Experts of a small language model.
Training: a variant of Muon for the experts, 873M tokens, 4363 steps.
Below are experts of layer 2 (counted from 0) of a mixture-of-experts language model. Rows are named router (the router's row for the expert), gate (a neuron's input weights, with its number), up (a neuron's input weights, with its number), down (a neuron's output weights, with its number) and show model dimensions 128-191. Each number is 128 + 24 x the weight over its row's rms, rounded and kept within 0 to 255. Numbers have three digits each.
After each expert's rows: a language model's description of what the expert responds to. This comes from a sample of Wikipedia text that the model never trained on.

# expert 0
router:132117138183139117151143126161155107135129117140085112118137124172110161147116118130114159095136158137161120128104116094148090166126106165133101157130135137141122135210143096150125141121106176
gate0:148142120121158149147100074110102135117113142145162115141161129129137142144160162159168141160087130124104128172131134110148124107129073129161154154114133137112129120150171115133132135151115133
up0:099130089112117184113146155164172121145126098160107138146132123165093160122122155129085132139155146128118081140095103165144092129145142132120119162122114136084131115111122133116101175127140145
down0:140086136102104122120116187179105115146125110175182125137129099149098136098127132138108135112142135124149132143160123167140167107146150084106106167101128116107082137068077162139109149148132142
gate1:144124144172169106130120142091145134121168136122118123157143097130111127113118136148186115163107136157113159065127133116170143142128151104130117125117129151126126127155158116131124111123116142
up1:104135162088097123096138103090157180123139118120147120146131121140109171155102146163088100181087172115114139115106106122119153162160132088097091138144123131106140112138132119113086120117118134
down1:092100152112107111135122154122166102154132141096112128128113137145122137112117148085093138118143124128150166154086159080179103137179144145149146151114102100145126088166117075103101120159101136
gate2:151108111118154138137143136109149150148124123093140097132138135116113178148193160125126144099145121151125147109142153130113124109083155091085134110137104130132125149125125116093151157142112135
up2:148123124118105109105139167114111102141162131070181141153116129124116106121119135141096169115148103168066154104145144115109143171113162174122126116166126177104125105120099157146108143140164151
down2:125096154124122115088107151159150056119142136121165140179106134121164126145136142131097086160118108133103152180129096177147159172080153091121097089123142098078158149155118117160127115136162114
gate3:146140159128125129173152100110109142086099119138136114094124175077096084131167143101078103086115140147103150139123134168180126098096165104134126136148127138084119103132133127120105110124133139
up3:092107136131138113094123128124134139149089129127102119143116102153128122114111140136137134165146089146164109172111100097147169171147068127126106135125160124203135152149163119115123144118136122
down3:151117152107121115102086171153129138134130135151112120146147123120128096134104112159158106129134159118129161142120167153163099118107109088140131101062114142161112109158150156123098133111092116
gate4:146195111134134090149137103100109128118132121134093159124121194116127118126109146137113170072123146127116086156123100166118117114177158137116084119162165165143114096117151153135140145156111110
up4:136139153139172138116148118118116133124126144165078141123171155122172158115149131089136158068156118125143118131138105153117156136136174081171103117160122151128124116125164159157140124168108115
down4:101159147171142132146164147161152110112137136126122136112089139131104109162164165131116106081153118160106151141137121116132098141155137148123129096122111133150154143115121101155116094170124138
gate5:127108138160118104185163150150104088077152123157126153170132154168157116129126156108140145134156126135139087112101122114139106126111158111158104154152116193111159111139160133156128171108135090
up5:079092117121161091143138167144103104109145132139125132154137172124127113133124205095130119116127095103121106091115126131144115079118175135141116131115106140107150110172137130155142153128185113
down5:103137088112138136136139130148112143109160146116118110107130127116153130128117128134133092105149131105106074102118111098105122124132141097141102141105117122130182158123127139082123098121111108
It responds to: Function words inside running sentences, such as prepositions, articles, possessive pronouns and connectives like the, into, its, However, with.

# expert 5
router:124115095136138133106118149113124133108178104111123188162130105131132106158113164114132085102145139128124114134176115129092124130138131149136157140125152100114118106099169126111124098068147163
gate0:082153158153138146098135165105135090131096098123120125101142102124125138112127138131151160107108131128119152101138094109114088131135151130140133090161108135104104131145134154131126147152119136
up0:102130078139155122149158055128126141196174100130133143145138142157144133116150123099136066125153142164166173076147113124131167166163160166169105162083139131083160128126162179125127136141131136
down0:118126146102135169099115148109158102146129150172114087070126130083045111090129137138114116144124142169159144081134121103098124131148102118127135127113143126125154128156141116157101131125151120
gate1:142125091125160142128144124158132078155093131120099080121106121126142104151137153189138138129118128096093143101109106201113127130105184129117119108139146101131169115109139132119124149105128115
up1:203102145130110082126175121142140150099117116167157112133149112134162121124134120117095173096130128100151128106128174094134141151156134099139118092132124160173129148122133144111073124105129108
down1:155165120138139106114130113098148150142148109154160097164134190123151151140168119108165140129136112141108112092139159131122163106145134102142067160122129145143152107139098133145101099168137118
gate2:153105188134129095131135079092139149113114133144175112109124117127130153154119121109140140134074085102139121142129124136099147061121171158128144154135112077143165110132117123084113124162108133
up2:153091118133084101125127104123112144129144105150136122139122131159153166067115161168147124178097134101148140157142140168136152122100126133111132105112129105148144113144125119145142101121126085
down2:116092163112157138147119131123120103098149112130131137096132153102137152143116114125117119152122081156110129147130118184126145138149128123121160129055131098132150130136087148137094147131101115
gate3:159108171148128167102171114143113133137131100144139114091119133139107153154148124115120152160079122145143102115143136170112085110126106115141143149160128133124102112127110098130155096087129145
up3:135111089116102127156159155074127100122128155145122145116173141121126127085111139137145168134081128125140142167089176117092067151122106154118083132122118137173121103119093096095114140128128148
down3:134146159107146134146147141135126128117099163110118110146144157140173130105069170115135145151148125143105145099117144146147099162145128112121104142160111132155134142116157106152120096120134149
gate4:131140098148146091147105115135110111114134112107106110132123111130096101140102167136121135114128096114126118107112107158121155159122163134125139151125124138134128141106186164117156143113105152
up4:140133114136196111131127127113155129127133126152100082153176145151123124134088142107144111134096111111101119110132170120098113135093146150098121137117145085149144108135140126145087142132123124
down4:142141088087144092100111119150102124145087128121137113105148098147120143146133068140143131142129150145139102152114122155128118107141153158102132141110136120119120131092097170128149166135147091
gate5:152151153087101150141092133074145094147114109150097078115123093151142127142128148114113101114118092091143104109151067162164118101111127107173138136141135113137155119095127141119111117109118107
up5:154140138159129142144127138146112121169179101115153132205129105136150117153119133143140100181127127169129128137118158126105115140162107107109151136087115127151128126133089127133123110110163154
down5:125150150113147134146145078065128151116091105148118147134166127119107146130119123150157136148162105173143106134146146132150126127125111147114133100160139141106145110154117125119135112157134119
It responds to: Short letter fragments in the middle of longer or uncommon words and names, such as f in sulfur, br in Celebrity, ci in excitement.

# expert 1
router:122161088140146119143094158136133115117133138175160115093131148120171148168110092138146182169166162129123162120112137154137139112136154107126079122129135126137107151093124191071131117103135101
gate0:120146111125128168162157118129114116131135096090097139112160125151134115159115133106164146125151112142126080082072114133146175180108087146126160173089113114124147136156123115106130127146102112
up0:124160125177126134161130121123144137104085160102073122145137124104101122133187157094115155131121149125132125164110166124123110145152147152137109106129146162103143142122164164116148153096140111
down0:128124123143097154134147098150142132128093101178085145190089166127100176116100159133123114139096119113111126113108101147154128139095144105119088082129163078149109138121164107163095136142124081
gate1:133118112144121134156127135135121164154118101124143140134174165137159157129125130151135109147105093110128130123120084129103118132144145077099121126108155136123120089150159121126108137148098108
up1:153153168091114107136115123116082128141160095155088125119122138126096116134079124092099076146089137127133102127129105111150146133141158114128127079125136122093105166103128134123149094150140090
down1:141152142070150121155120116133134147155112135076134170120174121103146130111138102129092132144138102116160134150120117127160034118134136158130139139143130135153120106127137099115138138139125139
gate2:122134134132146109154140148069152082141138132178128135097116137136157105144148139125126104137137101104148138077127107117097156162159151170117164140130157147128097127142134159137140093127162083
up2:096136138080132100157086141122111101135150157130140109131123117157094108188127140124122159198161112124125152091145118100138170136149142076104139128137137161155170166132084156090191124146134134
down2:141105116131178113140091175126122121112121110154139139086098133109097140179130103128125167117112134094086134150106129148205144133132133109130130138134080123165135157161115114137131110138125121
gate3:128106126159148090137119172128117081127130117118125116140113071143176124118177118129103136179116143111141087092143138117136116114116145080099100093155117131156121092174109128137086147140145119
up3:146124169142137108131108118178106100124124103110125116084146120095084120132094122103127166116135152148140132183124121131181150067121137119079135106152115124183102123101144121148108129161128123
down3:105167110101075112093177171118137119102135121144134138132085120192133140115098167149147081138122101128130108123129135118108138136104145131133148132185133108089116149124163131165145142151143124
gate4:157161108159171145124130170104160141130150161124134102162121146123139121108132062120113125159137164124146127133118162135077123097151108139180133136147180097111110142116131139094162126158144133
up4:150110139114104128120142142144130160134137142121123131124159078141122147148135143127117099162167134148154150142109113134130110137131172133075170131142110140139130149127154105135122120168124167
down4:139146120137128119138127100099130063071108121153119086167108154103105126140139108133102113106137124126075142147126158132117112104112114155173107135115142100110151110162160128119114156137144126
gate5:156085167101132079127117116106125144145111106143142116156133103132146142149145124147146166128083109141151124132148151146163102169141132137103084157185113129164115065105077154135117100130118136
up5:099134106125146118142121153087136120164136127156127168142173096135120105141157116144100129148109138181134114150130103103122127124171119157128124132130175149150138132131113158116110107106150094
down5:146127133117082126152136098159145150081117128080136104144088143103152105139130134125163114085099099137119143123068104113104128139123141130180142121138120118116135135117149110094150121128122123
It responds to: Sentence-final periods and commas in prose, plus capitalized name pieces and place or nationality words like American, York, States, Street.

# expert 4
router:135115127087127155110131106113105153139108144132096106124144131116139098102125110119106115094098128142134107151151131145116150156112134135160143094182115093141165150093172163112121115146148102
gate0:131134141201120156160104133166120107174126130116121142118131153135159136093133099098150147134106143146109113145142131133155166157123123161123115105163121174133173157103102154072131131097077143
up0:138096108122093148140138186100111201125134137103115090120135153104124148080077112111117158123117122169116084126157130108135112133173104122127110123129111154150170159139139146121101165151104125
down0:139154088124136101143152086119149129125134145144139108129155175151075132112126159165119124125112160120097124144127140127090143118109131118165120132109143124118128134140153104175171187087117131
gate1:116133132177109108127149088112179102149156136142149132131103165111095142121157133116096158134121118162156093135117114140111103127118152103137136097119120128133096054110148136164178098170146129
up1:127120141143107122155132152135141147154135100106124157126130088135125118130134116099086154108112143165091116097124142173133120153153085158129100130138137118125131109092182116165132137134149118
down1:090139135091146099125144147164148124135167116114148132137092099114054108148126127120167096166115115157175112116097149099141115115104118087118115128147137164124120167154137134151119145164112139
gate2:119114196124105138102106099104137131122123148153149071162143125134117163158099171137104150173087115125102125153096163124126083123184109114151095176176107106146091128110137122184110105119130140
up2:122159116103157136142137142152125167125145152163159101114118142151114124136061096082142140137114064112128095116164159166078104146129144115119120122131132145098097132141119131114167128097161121
down2:135126101126150083136096118069163128138089127134132146193128130085175144156158148111148124068097150098106121161115154117134123138158151118117099186112121111115123101114130120146128097165122103
gate3:146111147130139127141116113153160150164085116104136128112151148163138169128142113121084179140102128144075153148115168154174176109097103146120135140128131139146108098090114146129143092134103128
up3:136117125125134111113132110119162132111133144121142141103151091082127097106120129118132093092153125106201104091109106100098125162103130094148102119128120095144168140116102099099105147114118136
down3:093116178098153136151148167133120098124154143140121112133109111147107093129118136117115131138150099134133102115118093114134108106148151145145139146112169123146131117123094095148116107121107113
gate4:123171115112127133139118151138128127154145099181130159111136166127093139144120125136133146099128089157121111096145183139117131139133089109166122109114131165150152064157082114097111091158138106
up4:115169122075153112116146133134126159123113078120097134074131146106098150146122133097131102152135164113127112120102167133099172117125139114130113138099126169118191122073105158081105098119162109
down4:129110112157158147105121164105121100136122135127142101139143110129144145144151138141142108120140136108129128162157114116145093094117179122114101164198119120117119124106142156121126104104137114
gate5:112126138122152157130149131151138091145110111155130154142184097119146134117121129168083142142084094169160148100094117137120131136123113083151143184154122096120128089133137160109134133128116121
up5:075155152116165112112088109130116150136148114138124148083126145124094135112100163144162118137147139106162130142126134138166114139124124144118112117133135158128147141114096164122121126159152146
down5:155125118114105104079116129115122133149080147125123114088160101071120171151105137128146145109102123152156157185097127127154150102142137113122086134127096106121127083125102115120106089154149130
It responds to: Pipe separators, spaces, digits and month names inside tables and sports statistics, such as |, ;, January, 3–0.

# expert 3
router:122117170133079124090113107104089097144113127150151141149132135125104132093130120134125122141125093121125156133090088142115106128136103116095109148106132143141152139174090115115122127159113144
gate0:161115136076141111099183154147132151082126111153140096149144135123155126140131160142144153132121118129147164114139159131157127106112129166144147101137116130072127092147119124086155135130096114
up0:104191116136119151115110109105116122162145127126109154190137129182120113162141156135126117120104129096162174155116097130136140109139177066091112118145083120103145146168094097148143137142145128
down0:133185191132164129134112149141115104150094138084109090115112120131120145156072174156113084127163091180151135128119100126174131109110142152173143137108149102113148121124118101102130178144126167
gate1:146118132136093120181116116139150132118149076084128115090159106118100151138096136133087129125096105103127113100190122063103131113141138117151105125118158109058138128119127080125104132127120121
up1:157117089143126148150156152125116118133158129153126144136150141155111148131152145141117124118097152135127086102118143115115108072136148108123155125130159142119077171135154160084139134155075115
down1:157114115121129130124129162158120123160125128127144116109106158108123145144118136124131199098127129104100123136140139183102120108127099127103092122136132157116101127131117150101121196127102135
gate2:113098157118099164099137069128110108132141129154150134127135100141107123137147120169112137151139133142116176110110065143143105099092108129115152111164134105152125114076118093156147117137142145
up2:128172097087190109097111146137133158135138096118126171161122144114131105079120142107151131122127143151123122129091175106120145158149132107125142134162115182139090180143100137153113176147139077
down2:101136137132127146172143117136126141128155155094104166177133109168142101148071155151152132097131125112126122104189166136085135119151098131134107098115135116102146119094131131148136126135109117
gate3:115135142148126135145126134149121162161142123129133156145132129123130177141122174153104136153110131106151100140153141136147114141160148119137176156112102112100082140157123092121123139146120134
up3:132150088118113127139104107139142095116121059160150082159113118095129127135087154162100120131169119099110090153092133133099108108108135131090118155149136157097096095112120152184134106106131121
down3:148166127123143159120091125130138110131171122093117125147121139101153129106145128095148172112172146152097161138077148113155153156106091104127097128149132112129144105158119156102132137130141134
gate4:127137131138144126144123101147118118095119144120139127163153154118136097107114136093125129179103138154160081180142144146153112106083097132171148116121123136122150134120136108107145148106154130
up4:157130086168135116112120107101133145099088102124155118112093145147149087161108142089083161088100134134142157112075142092120105161148146113107134156165155114113146118118139132154130091129122125
down4:115136177162115119118074142146124137123066101121149090140115123164150109152052138113208111125157141108082113108149152126114131130124102128112118095111122144101140084127133101135152129134074168
gate5:164120134145143129173168094163156098153149167109162108180112168116137136121102173119179139158134130113118131101124132153186120090127096116129102136166138132132094151123139123148149141170127105
up5:130133138100116095102113088120130137127123174091125100141118116111114119144158084115072135148142140164093118138109081134136144128158075139152148138108115094137142131124135159116131083108140118
down5:117150151116089157094147128083147114157125110141135144119121097084109082101121156085107108187131174145130101113115128163116114100138177142083150154121128095113141159133107142179110112132132088
It responds to: Suffixes and endings right after a word stem, like plural s, -ation, -ity, ing, plus of after nouns and nouns like son, game.